python train.py --d_model=256 --d_shared_expert=64 --routed_scale=1.0 --balance_bias=false --router_cosine_scale=14.0 --seq_len=256 --train_tokens=536700000 --dataset="wikipedia_en"
Below are experts of layer 7 (counted from 0) of a mixture-of-experts language model. Rows are named router (the router's row for the expert), up (a neuron's input weights, with its number) and show model dimensions 0-255. Each number is 50 + 15 x the weight over its row's rms, rounded and kept within 0 to 99.
Before each expert's rows: "mostly gets" lists some tokens that are sent to it at least half of the time. This comes from a sample of Wikipedia text that the model never trained on.

# expert 45
mostly gets: " south", " North", " East", " Island", " County", " Northern"
router:73 35 57 78 52 54 54 73 52 31 79 62 48 43 68 49 41 38 68 46 24 54 22 36 54 35 68 24 61 38 37 36 39 52 32 23 68 48 26 47 31 51 80 43 47 66 35 41 50 67 65 51 37 87 65 64 46 67 69 50 74 53 59 43 35 38 53 60 64 63 71 65 51 53 46 33 54 61 59 67 45 48 61 68 49 48 61 41 43 68 45 84 52 11 52 69 84 49 41 41 72 57 44 66 58 48 15 38 61 81 47 50 50 71 74 29 57 43 52 57 42 61 33 09 54 49 57 16 67 52 36 79 42 30 52 70 52 43 61 63 28 36 44 40 21 54 53 60 65 40 61 54 36 52 38 52 38 44 41 34 53 51 33 48 67 40 41 59 61 60 27 32 36 64 54 08 13 65 78 69 48 56 36 61 51 36 41 41 56 39 35 37 38 40 50 52 57 64 40 46 51 57 64 50 68 48 64 59 32 59 48 73 62 37 55 28 43 31 33 47 63 70 87 34 57 53 54 32 48 57 38 50 86 54 37 50 38 61 72 82 61 42 64 44 34 26 52 35 41 61 56 46 52 44 40 58
up0:60 69 38 45 53 44 62 31 49 47 46 51 52 58 50 64 69 39 31 33 36 62 57 42 42 56 32 78 44 66 27 57 20 30 38 73 55 78 41 26 41 52 50 75 57 65 49 47 29 32 69 61 38 74 49 62 56 47 68 27 56 49 27 74 53 83 15 58 48 28 80 38 45 80 44 40 30 56 45 61 56 24 29 63 60 60 41 51 28 41 58 62 40 53 56 46 61 39 86 70 43 36 59 62 57 76 58 31 65 42 64 40 48 36 47 77 48 40 54 57 80 62 58 50 52 52 60 38 36 49 39 50 63 48 39 33 49 17 46 33 23 41 48 31 51 62 62 65 07 57 50 35 46 44 54 51 74 27 74 59 43 33 53 40 54 38 55 62 52 53 63 33 55 40 64 64 48 68 29 38 35 65 38 67 71 21 80 73 47 57 76 51 48 46 79 70 15 55 37 81 57 45 60 28 59 48 47 43 56 28 37 39 52 35 50 42 45 57 68 56 31 54 70 41 31 32 33 56 73 33 69 48 33 40 73 58 77 48 66 26 50 42 27 71 56 39 46 54 52 62 73 61 48 65 47 64

# expert 17
mostly gets: "°E", " Genus", "–present", " Born", "°W", " Animalia"
router:68 32 76 40 27 19 64 62 69 68 70 78 44 58 56 40 76 48 51 23 60 29 33 48 70 48 44 65 40 58 45 31 18 52 46 55 66 41 58 60 37 70 59 83 54 42 38 29 53 19 16 61 56 65 39 52 57 72 60 45 39 20 36 48 45 56 46 87 61 54 43 38 54 73 48 75 51 44 27 58 34 62 39 31 40 51 63 47 57 66 43 60 62 48 85 34 46 51 50 60 42 37 55 38 68 61 46 57 48 56 46 48 39 74 42 50 51 47 52 58 48 40 37 21 51 62 66 58 51 35 49 75 52 51 55 70 53 68 37 32 66 58 70 49 27 66 49 23 46 47 48 31 43 40 55 50 48 30 46 38 58 57 32 40 53 39 52 70 72 15 43 58 31 63 41 73 33 33 56 62 29 43 52 20 52 55 41 50 30 39 17 35 54 33 67 62 64 56 65 69 42 32 56 59 64 28 58 65 17 68 70 46 62 48 49 77 56 55 40 55 41 42 61 30 62 30 58 51 79 57 24 47 44 08 61 47 24 44 45 50 61 62 88 56 29 35 46 47 50 40 30 28 46 31 77 30
up0:53 63 45 60 38 57 63 73 65 32 66 44 58 47 57 61 45 57 50 55 37 82 37 64 44 47 56 74 46 33 47 19 63 69 40 49 39 33 65 39 44 52 49 60 47 58 57 63 52 45 51 46 51 37 62 67 65 64 62 29 51 56 55 18 46 59 13 29 48 38 46 49 70 56 61 63 70 59 48 62 57 61 52 37 45 58 40 39 45 28 63 40 28 79 76 78 50 15 40 34 39 65 45 48 48 50 43 45 58 39 46 44 50 27 51 54 44 59 52 53 88 48 38 34 44 45 27 57 38 32 15 44 45 30 40 49 79 37 75 38 22 53 00 55 40 41 58 45 60 72 49 66 62 57 42 44 62 81 39 34 81 56 72 51 42 64 76 62 49 49 51 49 26 37 54 69 68 44 37 85 60 65 40 64 48 88 42 46 44 91 45 43 52 38 33 51 29 69 45 56 49 41 70 48 57 62 54 63 52 16 20 35 35 40 59 32 52 43 50 80 62 41 63 62 55 58 40 51 57 64 50 50 31 50 46 56 53 67 55 62 60 34 33 49 88 57 47 43 45 36 37 70 52 70 90 80

# expert 6
mostly gets: " Yes", " JPL", " MPC", " Candidate", " Votes", " %"
router:43 45 34 55 19 36 63 34 36 56 55 86 57 57 46 25 35 45 26 58 46 53 62 45 27 90 66 61 42 44 45 55 67 45 55 41 72 50 50 63 66 86 49 78 69 44 72 53 70 46 38 73 45 46 29 37 52 29 64 56 49 27 60 63 59 32 78 81 48 65 58 50 33 38 76 59 44 46 45 53 42 53 57 35 47 74 64 37 60 81 28 74 41 51 34 44 65 77 58 40 35 50 61 64 78 28 39 51 70 63 62 62 57 39 38 48 67 50 59 43 52 55 55 72 64 63 72 42 65 43 59 51 47 56 69 67 43 52 40 59 43 40 57 40 30 63 59 33 78 36 56 06 73 49 48 57 50 28 25 46 63 49 35 38 60 62 45 54 50 32 49 49 84 55 48 69 38 54 52 44 11 44 50 33 64 65 40 16 47 72 30 65 57 47 17 58 64 66 46 30 65 35 43 44 29 50 63 45 55 52 82 20 55 76 53 35 38 21 22 43 68 62 70 40 58 53 45 52 36 69 34 45 66 47 31 46 30 48 49 51 30 68 55 43 29 49 52 59 58 80 55 37 40 43 48 33
up0:61 48 77 30 51 75 48 43 48 54 76 58 45 72 49 44 68 44 55 49 65 39 51 60 42 45 46 69 42 54 69 28 42 37 32 51 39 55 52 53 45 43 08 38 25 22 37 77 28 56 64 69 57 51 92 48 62 63 33 48 61 62 21 52 70 53 36 82 44 62 33 50 69 72 28 39 70 51 47 54 50 52 55 76 78 30 43 77 71 26 88 30 47 42 37 47 36 60 69 57 61 22 68 54 41 67 41 55 74 54 75 66 44 55 30 63 35 66 59 56 68 64 34 37 66 35 35 46 63 31 34 62 44 22 42 33 42 59 31 48 31 53 61 42 59 56 46 33 59 57 56 45 58 47 51 28 72 56 59 59 52 47 35 36 58 39 60 28 58 66 52 66 47 31 39 35 82 53 62 64 65 41 75 50 78 39 54 22 37 53 53 45 65 45 56 63 51 44 75 44 39 60 74 33 60 79 42 44 34 25 43 24 63 51 62 72 15 35 69 54 55 71 50 58 60 52 41 24 55 59 52 60 36 23 34 56 71 40 44 32 54 47 66 33 47 35 73 52 66 30 39 52 34 41 37 68